python train.py --n_layer=8 --d_model=320 --n_experts=64 --experts_per_token=2 --d_expert=336 --d_shared_expert=320 --activation="squared_relu" --moe_layers=[0, 1, 2, 3, 4, 5, 6, 7] --router_score="softmax" --normalize_top_k=true --routed_scale=1.0 --balance_loss=0.0103 --balance_bias=false --router_z_loss=0.0001 --init_std_router=0.0147 --lr_router=0.000482 --vocab_size=4096 --norm="rmsnorm" --norm_eps=1e-06 --tie_embeddings=false --optimizer="muon_variant" --lr=0.0058 --beta1=0.9 --grad_clip=1.0 --batch_tokens=131072 --seq_len=256 --train_tokens=893900000 --steps=6820 --dataset="wikipedia_en"
Below are experts of layer 3 (counted from 0) of a mixture-of-experts language model. Rows are named router (the router's row for the expert), up (a neuron's input weights, with its number), down (a neuron's output weights, with its number) and show model dimensions 128-191. Each number is 500 + 25 x the weight over its row's rms, rounded and kept within 0 to 999. Numbers have three digits each.
After each expert's rows: a language model's description of what the expert responds to. This comes from a sample of Wikipedia text that the model never trained on.

# expert 3
router:549548448483524530553469523493474534502486457485464519513504503547495495509494517507499464504462494515531497513448527513484495517528506517489466483496471564503435515526462488497482485496504481
up0:502500534480566507431502571481514526516482501506511510532562534485451469553489500499483465513497521508477496553490508534511481482519490492474490469488453484540487529484525476497475519499540528
down0:481504482529447506563504533476536509478567495483490505521497496487469513453539488529485496479480480516531511507505521502523455491461504485505456484483491502484461468559515495487529490480485502
What it handles: Inner and ending pieces of long Latinate words such as analysis, apocalyptic, products, documents, prophets, often plural or suffix pieces like es, ies.

# expert 63
router:504536497497496489490474509518483461499505534455480525530538515521492467453454483486488477491488508489517495492453532494477481506515527515500487483470520567487533523507507542513493517494520476
up0:506503474520499452461510576494521515501520461487495495512507514486487505422496494470477444501498509475480455478491533498470467479532516519468518487491514479528484487520495543524496494523520472
down0:482487489509522539519489504494472495488490477465527477548448506500499496546513531491508533502506484503482505471504520523493482509510531489527492531514494576462522527455511480510518491495553498
What it handles: Pieces al, ial, et, il, ary forming adjectives or names, often after F, such as Falcon, false, retail, local, National, sectoral.

# expert 18
router:495503468509533519568537512496459488513514491496476517470501496544500448459438528499491493524511459530489460535480529500450473511499552521516491475489489538498485579527499516540489512513481478
up0:483480463483485523470506503547504492491549525538499516560455485494528481520492516518501529516520485471484489520529515486517534510471493505511501546500501480493574458500505503473477527502435505
down0:511505509500482512513482499493487492543512473522505537476524499481484495540525517518558487491530531461493536445485512518484511483498453485497497515554471501511528487499532482498478478520523510
What it handles: Plural or word-final s after nouns (pounds, highs, plugs), and lowercase word-initial consonant pieces after articles, such as p in pandemic, b.

# expert 4
router:539501495492477475511493477494501527500471488471461504489554494521506481464450522472477539498468499485499500464474520530487492532520527475487493532515481531523454537518485538507483536439499521
up0:530511472536499468528466438525481518498497526473514551504454542500499466512460528495450501486528509497515526478519514550496481492468502446537495487558492498487477528466490489499505495509502491
down0:528483500467515503492542537516491534468532509535488495471502502500484523506570506512491550512507528554519492481525461512511494487530473492466471499518476498532523449515533503515490529542458508
What it handles: Hyphen bullets and pipe table-row starts right after a line break, plus word-final pieces like -en, -on, -ten in names.

# expert 5
router:517532481473535491529491488488481505533458437467460519502582478480484480488461501520455491507519484478465496528507530495509488503547521507529493529494484492499481544520527558533517502510508490
up0:473505507498505512487546511483489501486524545520532472530472496485482506526523494498456494521547542520495515520552500489478485496559485476489486535496518488526469468506504488478531493537528466
down0:522502501498537514534461494497536506486474465521492481456519506526493533483459487502515499505454468509469509476486467486470531516520520515495496466509460505457504510500516521475488494504478507
What it handles: Prepositions linking a noun to what follows, above all of, also for, from, in, among, between; plus the word piece om in bomber, Montgomery.

# expert 1
router:518536486494540490519502509541471499545482521486464519518524514507509482519458503491453473501493524466533489499515536519461484490535520493492474476472489513493496529520497539505501540488535482
up0:520499508479494492526509499555496490464486536511482443480506474490552474535528530506463459531476510522517483487496484519502448483472499548463533560568465512501501501511514480529511502519514516
down0:490431524490538512513487489443469470495511499504520473495533506505502562486470533512475505480429475496499538510527551526492539490510480457513476481467513483504559505511520525493495466467496523
What it handles: Prepositions like in, on, at, during, near after verbs or names, plus colons after infobox field names such as Location:, Registration:.

# expert 36
router:552544503495521532495559449521491512521482516469453519527508479496493492473498521480489465492479513551494467519469482492489505522519555486494519525463503494510466536524498512522500499497494495
up0:533489509490485488475496444506461501487519513448486468476511520526473517532510499458495506511490519486504492486493527520490486444493558498480516468469478465519505530453507484493510480521499486
down0:463502484477552508529511509526523504489502473477508488509505509451491487485467502509517504532476480522467522483496454483499492536466455517503471563498548546500496485517476475572468507519504507
What it handles: Middle or final pieces of surnames, places and words after a B or m start: Adiabene, benefits, Carolina, Cummings, Mississippi.

# expert 45
router:513533470502525489515500497505550510479485467499488528482486476490504495473454485478487488521443491522501474499496500518487447526528512511524476540506525502523510541535514552453472486476506467
up0:502502521487511480514465490498489531563488486505494494405514487493552464512482511491476545524501503523493527525504484515508496517482552525488480494507491516465536520508520512503492519488475544
down0:494509504495499563462516531473457505468485507505507527535523522557479535504509491507538487513488490503494518515491489500513501496506561463526520486481457460476476483476491519513520488502486481
What it handles: Prepositions like to, for, into, over, about after verbs or participles, as in fallen to, ceased to, tumbling into, taken over.

# expert 26
router:538510468468525495502518496478473500519508511493461520517496504549474497480498475501480514470471502504480485457471498505502480537521529494517528510517509503487493516504488498471500524494541514
up0:540490501474494462466523506482489482487507499443486472553541503493501496494474503498499506530474505489520486544470504447508501460530530509488548529576519545516500555514487512531531533546534522
down0:473541488532516532506482459480528458531498489538497502498473526508504520521517483481495526512531513491499458515521492452464516520467507521503477472510519468491477449491460453485479455508477536
What it handles: Final pieces of place names and closing brackets, such as Novorossiys-k, Vicks-burg, Mary-land, Michigan State, County, District, ).

# expert 12
router:526502478497516487554541485490467522492470502453491503490547465469479478498459518446481475497494476480504505456486542484492503507510496475491511491474501534508468533499492521475516537472528468
up0:495507501492477468499481487515510515505484480463451491479489507482515480530511541486452525523455515521499497441423475510495482500496494489487508526446483513505520515459506520479488499454522475
down0:503485534518516531480509481555491529500494556531476551509492510472509493511504506490506458517543478508458546476529484540496517525502477507497521454505531490497468509514486485540495485498484535
What it handles: Single capital letters starting names or terms, such as S in Square, N in Niazi, B in Baird; also mid-word "ra" in Hellraiser and hydraulic.

# expert 57
router:506542507462537473530521477525539512511494492485470481482520467496467472483456517472491463484486496532512473467466518513498469549494514502520510476499512557542463546549476518510500543491496491
up0:499507480459500511498466533557431508476530496546483475506523498499537525538460529487499482490475514467490489474500532508502512465510494534496469515522546543492504466500446490435499497505501552
down0:480520484525505462489528515516511484495487450470526529448440505520523512490527473515502485488500475468486532544507492480501493500482493536499525529498524503505496485474481499520506481463476443
What it handles: Word pieces like an, ron, ann, ox inside names and words, such as Charanis, Savanes, Ian, battalion, usually following a single consonant.

# expert 25
router:523527461495486487516490500516475538509508502510493513478496475532470457441487464491468480474434429517520484521519511496482521535511508476526517500494517532498468498547482520488461500490492470
up0:495535510469522440486455482504479554505444535487480461502481474476512500516475531500514500447484519501488497520512491529463520557544536514486531526522483539467494569475492457531498513459514499
down0:475515503493500499510527510524538477464490483476490497457530470509506521498510485506496473493479516489470496482504534496509486490515511500552515491518527465471484475532521522488458509532497522
What it handles: Geographic name parts and common nouns after prepositions, such as inland, New, England, Washington, Sydney, Kong, plus parents, training.